From a checkpoint of a small mixture-of-experts model trained on Wikipedia: 857M tokens.
Below are experts of layer 3 (counted from 0) of a mixture-of-experts language model. Rows are named router (the router's row for the expert) and show model dimensions 64-127. Each number is 500 + 50 x the weight over its row's rms, rounded and kept within 0 to 999. Numbers have three digits each.
After each expert's rows: "mostly gets" lists some tokens that are sent to it at least half of the time. This comes from a sample of Wikipedia text that the model never trained on.

# expert 97
router:441590523459466409534565494550398524538518551542446468582485490445526480438538544447438615501544485567480528516538455445554564468436502452579519456551527499505535541482518465510492526561561456
mostly gets: "a", "e", " Ma", " Sa", "ca", " Ha"

# expert 73
router:474504543514511425517430520560440536494418541465472538491371452535432478569571522445449578446489481522473451509545453464488558541471542498598452552551428454570474533561556453492518488513446585
mostly gets: " John", " James", " Michael", " Christ", " William", " George"

# expert 1
router:419469523472502476533497464546473496459427482466489432596479468597625423466590508479432552465538480520503515462465484478470516477425569517513387582568516373588486478436554472507495494419532455
mostly gets: " including", " include", " like", " features", " featured", " friend"

# expert 16
router:471528471489590398452570597525480547512473618540513526577450409510437528536488498505476487393492534575512502509524442490508494522418477409581434483592452529509550520519571481477448552521545515
mostly gets: " British", " left", " Mo", " French", " right", " Best"

# expert 98
router:503482541462537445439497581479485518514424619584485513623451520483487518430516442470575461558536384581497506520539443519529556459480566435605459528582570472556484476498568416576521468571493545
mostly gets: " S", " s", " C", " N", " F", " n"

# expert 88
router:435464536487508394472490488623476485585528559528489453484412448441491490504604563581494528496559463629524580487496458495499521523373543468586406504536464531463568424481497421512457472451524465
mostly gets: "ot", " prot", "ret", " Mer", " Mot", " politician"

# expert 82
router:458527510470475411485529622527487523505496609516520508501427501466431489499627511436610484389605507511548542480507477458507483525438534415512491486489543436454578475550527438575512543401578538
mostly gets: " gu", " k", " man", " Gu", " Le", " cor"

# expert 27
router:464458537505523492428508523482509519592470571493418534524516517416539435531575504471582593400550454534534524531404416495460601509428517394557496534558469476533536533480484482606542519450604446
mostly gets: " Mo", " Do", " Cy", "o", " Ty", " go"

# expert 37
router:460554465539550409381503523575457609512446541548448441631416463483482575550519494515569539460545494559568490546538489487504503552460517419530470490589484564513612494481580512469533487462487600
mostly gets: " American", " home", " British", " English", " Indian", " International"

# expert 101
router:445540485392458419475548550466474546569425538472381471544440471457527500504508427469529623483584476503487516542540486475402546492349539462478456489583488487519646467524522458544510527561492541
mostly gets: " He", " he", " she", " they", " She", " would"

# expert 115
router:376517519551483474472495511555376512445379488501494521463457452474469460418556448612531552467543464569603487478465475423403551566530482511569472518481467400498579437517615423590431501495509514
mostly gets: "um", " d", " Mass", " Mill", "ush", "yl"

# expert 110
router:449560498527575496482548592460483583456438575502507446543419384467439435451513521550519531398559470589494549539512406448424531461398445438529399553545467464561491509555529493483433571447600541
mostly gets: " S", " J", " K", " C", " Y", " M"

# expert 63
router:497532544448498463500577502482460440537487555449496525479448465494551549555589485488518604451590506606488550401555465506484555486515496467543521490525446402485540510507456417504501511529562578
mostly gets: "v", " .", " Av", ".\"\n\n", ".\n", " Ev"

# expert 50
router:393520521444547437479542544559476532538513543563499517588447391437495476529565536530564551487524389548554530493491403424441560377543501485541475572550482492553579490449555485562472553530521474
mostly gets: " USA", "RA", "ST", "°N", "NG", "TA"

# expert 69
router:518475490474557451439453600511528429565422484480464453555405430447491441454571509470490557520449496572593505457520401409516461541424551456529447462545494516464595375569507453478443472498459520
mostly gets: "oy", " age", " Peter", " Day", " Mary", " John"

# expert 118
router:429408578491527414584568551472488529532413587523445500539401490463514479465582518469531517514595441561503530504533422524440498423466554396584524489586470526536501453504426423514413485536581595
mostly gets: "000", " km", " mi", " million", " rel", " kg"

# expert 39
router:439519539540490493471481483556452508486434501524494474579423432364552478470588544421620590446509452490558444473463465553465475529457456417581463590508545435524541480476521425552467561492478447
mostly gets: "The", "od", " The", " These", " the", " Mod"

# expert 65
router:419505575453443388445529525432448487448466596484496507592439394445534460407565416442600554462457471575538493449505497482472534487467483371559436521515515412595495486527532455518516545498505579
mostly gets: " b", "-b", "-p", "-f", "-c", "-s"

# expert 84
router:426491589422451481463456489533381545532374516563478509544485411451515407499555467488584586527458514645492508450484456477489497454489509476580489554557472512465439478545478467509433555540482484
mostly gets: " =\n\n", "==", "in", " n", "===", " of"

# expert 117
router:437522545478541410403482524534481478486474575592451469618424456482501474462519494394539527521572451579494527462524461525513520447445603425613500446511552385469545420507426442592453534474523544
mostly gets: " a", " an", " one", " another", "An", " every"

# expert 80
router:491480538407576361468520575540428517494444530491528566520494486459482431523620488484500557481559457540467576523489395442447535488499552453500412557582494523516570457510586516526445519526506592
mostly gets: " l", " fl", " cl", " pass", " el", " var"

# expert 90
router:378518555467558483510503500577396575533458587540413536531452466534529520556600522476503572448564499533518438421491454480539513556465500383578503519631540475423396453541479351533531532528485445
mostly gets: "ent", "est", " ten", "ecutive", " invest", "ersonal"

# expert 119
router:460463510486528474429489527509497529550464592508550492562430490442471478533497527565528579390518473578461463504541395508453572525393521438509463506531472532497528441433537502516528490487560500
mostly gets: " Ram", " Sa", " Mc", " Wil", " Mor", " Dav"

# expert 32
router:489493568468487460449496577500494497492395541606481483522403462455523511582599488461560538497550412491508523504449405478411518514428544441520406514558470473568478550524529366443500449472557540
mostly gets: " his", " its", " her", " their", " him", " these"

# expert 35
router:459511494505569406518526529529497491560525601518449481482483463436529443509575531439556550533516537646535506486488408454442523505424597469560523538580465507546603496482530474564515539415525520
mostly gets: " mon", " bi", "ani", " Mu", " Di", " Mon"

# expert 77
router:482532569511545438461438507585484550482529543495519410501452471498555424552607444502521539427539411561583565501469402477436504506478530431555458543511491480484501459464562479471510493463529463
mostly gets: " Gre", " Christ", " Cro", " Rob", " Stev", " Richard"

# expert 8
router:519433458443544449539578589549496512514446584538451459489473502420470511485597453509535498456523487550540434519553428458500478463458521472505475557550489464544457511502548515451503515502571533
mostly gets: " sp", " New", " cont", " v", " new", " ass"

# expert 95
router:462508545427493416394585546483474520514343580547490485520457415457500472426543513558508554499559451602527476446595498514514515503474570421589487476586504487443507468518474507481524597543462569
mostly gets: " l", " Ch", " ch", " L", " cl", " gu"

# expert 52
router:518446532547543454508568541535455501535433483519467428501439440488490501515576511543527532464575572537502488497506469499463532553479488454527502484586554608582539513556593439551497546508425498
mostly gets: "j", " Ind", " ind", " j", " Av", " la"

# expert 24
router:446590492484525446466502596474420462462513567489469537576456434475509497498525425441620500407511517572513439544546485534543544518504503415563479512534465487511517472488541433502510499451547543
mostly gets: " g", " ent", " Med", " second", " stud", " med"

# expert 18
router:382447489524472372462555562559423563501507515489469516585461488465504511472585510517554542459506479597448518471489487434479544432417493425541409524526509540542554472444520437469453436518515506
mostly gets: " g", "!", " port", " list", "cess", " att"

# expert 66
router:436454485523520450443555557478518576562445539646477569458404461518537489445556546421572557501551479564557478476498398423415561533471499445582496536597467441488517502521489482477484548548560546
mostly gets: "″W", "aw", " Thomas", " Tom", " Scott", "hi"

# expert 91
router:485509519449525443441589532486502481497408518476453414522425482403584500504589456455539586441456513569508471476493458443418514479559441456558487471566595466577547431484533484397490564493522477
mostly gets: "al", "om", " real", "-L", "ial", "eal"

# expert 124
router:485488572540563484430556608492486578531413517524493522573444462443517503436590506487449566403571474537504493515578436444526558524532608505547397496530513517506540434505592463466518534427482498
mostly gets: " art", " Art", " public", " political", " activ", " pol"

# expert 47
router:489551602536503370525512544576453526473505518583468395551450581433458481490597469499592523523502441457507421485512446459450513470429508463523417552521407482581540530527525438517453556500492535
mostly gets: " the", " his", "The", " The", " their", " this"

# expert 53
router:439476615524475444476539568556476501539457559573507549510404490458566438553572435487556574515435397520552464450467447464502603486527577486551451467566485394488490499501490458427488511584550513
mostly gets: " Women's", "imal", "ological", "im", "ib", " professional"

# expert 121
router:493560469483480420503555546534460509555438568515463534562433509499510395487527473397467618529426429521501529538581438495562568583437523442560480533561508526565477519495495418445497532484578478
mostly gets: " Don", "com", "epend", "son", "onom", "erson"

# expert 33
router:441438513507505405458480498515503527508414549460510491520462382536432451572570526550515591548581412584483524492471427439469556517503450434444517458597484423518524484462582516565526540520583482
mostly gets: "ani", "ati", "ki", " appointed", "ari", "ini"

# expert 60
router:397528530401521477429512569506421584475516587533508473519478519513524500511579481457608498594436538567507528492486515478453538517477504453557525484559497564490530482490505558542522497523494592
mostly gets: "an", " Pan", " an", " An", "An", " fem"

# expert 59
router:464460523470527495459543554486458497455402584472451468443402459496486444451518482477574512465549438663550452462511533510506527550420545411583451484513494527496551522479540405562502505494493595
mostly gets: "  ", "|---|---|---|\n", "|---|---|\n", "born", "|---|---|---|---|\n", "iron"

# expert 31
router:413499519523498429544540615526430531514466533567470464525421460491509536384536447465578559437495502514527454439449515434489491446498511444588477510610501459488515425460458445548474459412446449
mostly gets: "et", " if", " When", " less", " never", " half"

# expert 81
router:443487535462537398506527548498491537491549559567517513608405526548493489416620501493530517420440397588503468443503440479535529487402537458546449511553537509556538460521520406518516495470538526
mostly gets: " rem", " var", " Mil", " fun", " et", " compet"

# expert 76
router:418435545502543480541556527567447491505458489576553501542424409513530450444619403510553477460468382636517511387445433455485460567490568418474421487532503485590469508507475447515523476495466513
mostly gets: " found", " oper", " design", " old", " gen", " built"

# expert 58
router:417470547519457423416485499475490626529509557522506523576452473504482493481528382502502561502530531501487547496519482408475536472466572479580514550539539464592502424517498518545522544478527533
mostly gets: "-A", "ā", " A", "ä", "A", " an"

# expert 3
router:468515488418475365503520537495378515507431659568449482518468440472496454512589490545548549478544405656529546517609472475464544487485566458614396586517500452492533425509434426511472524430477542
mostly gets: " c", " w", " v", " pr", " tr", " dr"

# expert 13
router:401453509447493431451450522596438509588462547491569403485474398453574490510560465467539517567621447508634522431539459511517478559507518458530485498552515500442442518486535448482443547466551512
mostly gets: " was", " were", " been", " received", " died", " being"

# expert 120
router:481483475453596458405501478514433560511387568509493451623431408556452437474476470415565507492544416599593486531512505501515511434474452477534491507489462461587494508531548447608435553482516532
mostly gets: "The", "Personal", " a", "Career", "Pl", "Ch"

# expert 25
router:432462594501493442457455580481527523573471518548439489511439462496541486470573487488498589579577561499512479483513495466399539479481476488526500505601478386569537509459610474469517459500510556
mostly gets: " to", "are", " To", " will", " into", "to"

# expert 23
router:467526571428485426465475649609448511492425502440487520540473384483465416435546442454476486486573515515579473571523441515418509543482530475563457487513481517521588464465531422568486570552517512
mostly gets: " Hall", " Ang", " Med", " Angel", " med", " body"

# expert 40
router:461585490544496375462453582482473553429474530513449531589476486446536495476605518508552581457578551536531584490481501472412536443516526429552450492604493460524524510514502459527519537509579558
mostly gets: "ele", " points", "re", "le", " Des", "iddle"

# expert 5
router:423498584481607462584561508552475477490532496524480542575457394418491462573539498531562453532508498531562427534466528428422503534435488431569458453576487561567558446514581443527556493506473566
mostly gets: "ad", " New", " ground", " Nor", "ind", "ast"

# expert 106
router:440493526436491448448518518494479583489466539550568408615452421508512532536542483463474603475423527591515530437501509520506555547475483439530424534544552512596527501468579444551471526449577480
mostly gets: "idae", "ular", "р", "ñ", "itive", "ible"

# expert 104
router:523466516491583426530529594570425538527471566569476491486430487516493472450565463492557598571557459572570489489554459461407521518438476412488484554557519470467540484434504459494445474541492451
mostly gets: " r", " human", "ription", " stand", " se", " leg"

# expert 105
router:495529524444550436508560595500495514540453559512510506530500429389515500512536539438510505433574480553517431559448409519585495574552547503528475481603516441474492480574493507563519482525420451
mostly gets: "ular", " social", " human", " civil", " Social", " sil"

# expert 102
router:499440534515506470484569590550451553589498601567530573534378407384522457427638460506580586461532444506604517520493478488431531511498544476569415551558503495479542502581428443568537475527537516
mostly gets: " W", " Bow", " Sw", " Z", " central", "sk"

# expert 2
router:481472507456542451494469609481472527557421473545454541507475450465444537503500406569504524505538554627472473541566463497425589452463589423528436525510470507479511401569546431661474552500515552
mostly gets: " th", " o", " w", " ro", " sign", " ob"

# expert 38
router:477495502504545441561536613518513427564496562560525507508502465505522513391608480409592548487515456569501496443524444590439482456508533403565441494551466491452590451591549413539507475543517509
mostly gets: " pro", " $", " per", " −", " pri", " +"

# expert 96
router:482484545495407474451500523535423561519495566552497493597494485540494492466583436564523525478569528610516469440466479502478447487430528435558543547577467494507551508476567444501549529523492468
mostly gets: "-", ";\n\n", " civil", "-b", " ear", "ivil"

# expert 78
router:470543542478425416473525586522415467448467514583457567478398355495570423460587468485540562454544463497582521509524440493500489501452533412611452520591561450467508411614575452488471509486438590
mostly gets: " comp", " app", " ph", "-p", " opp", "omp"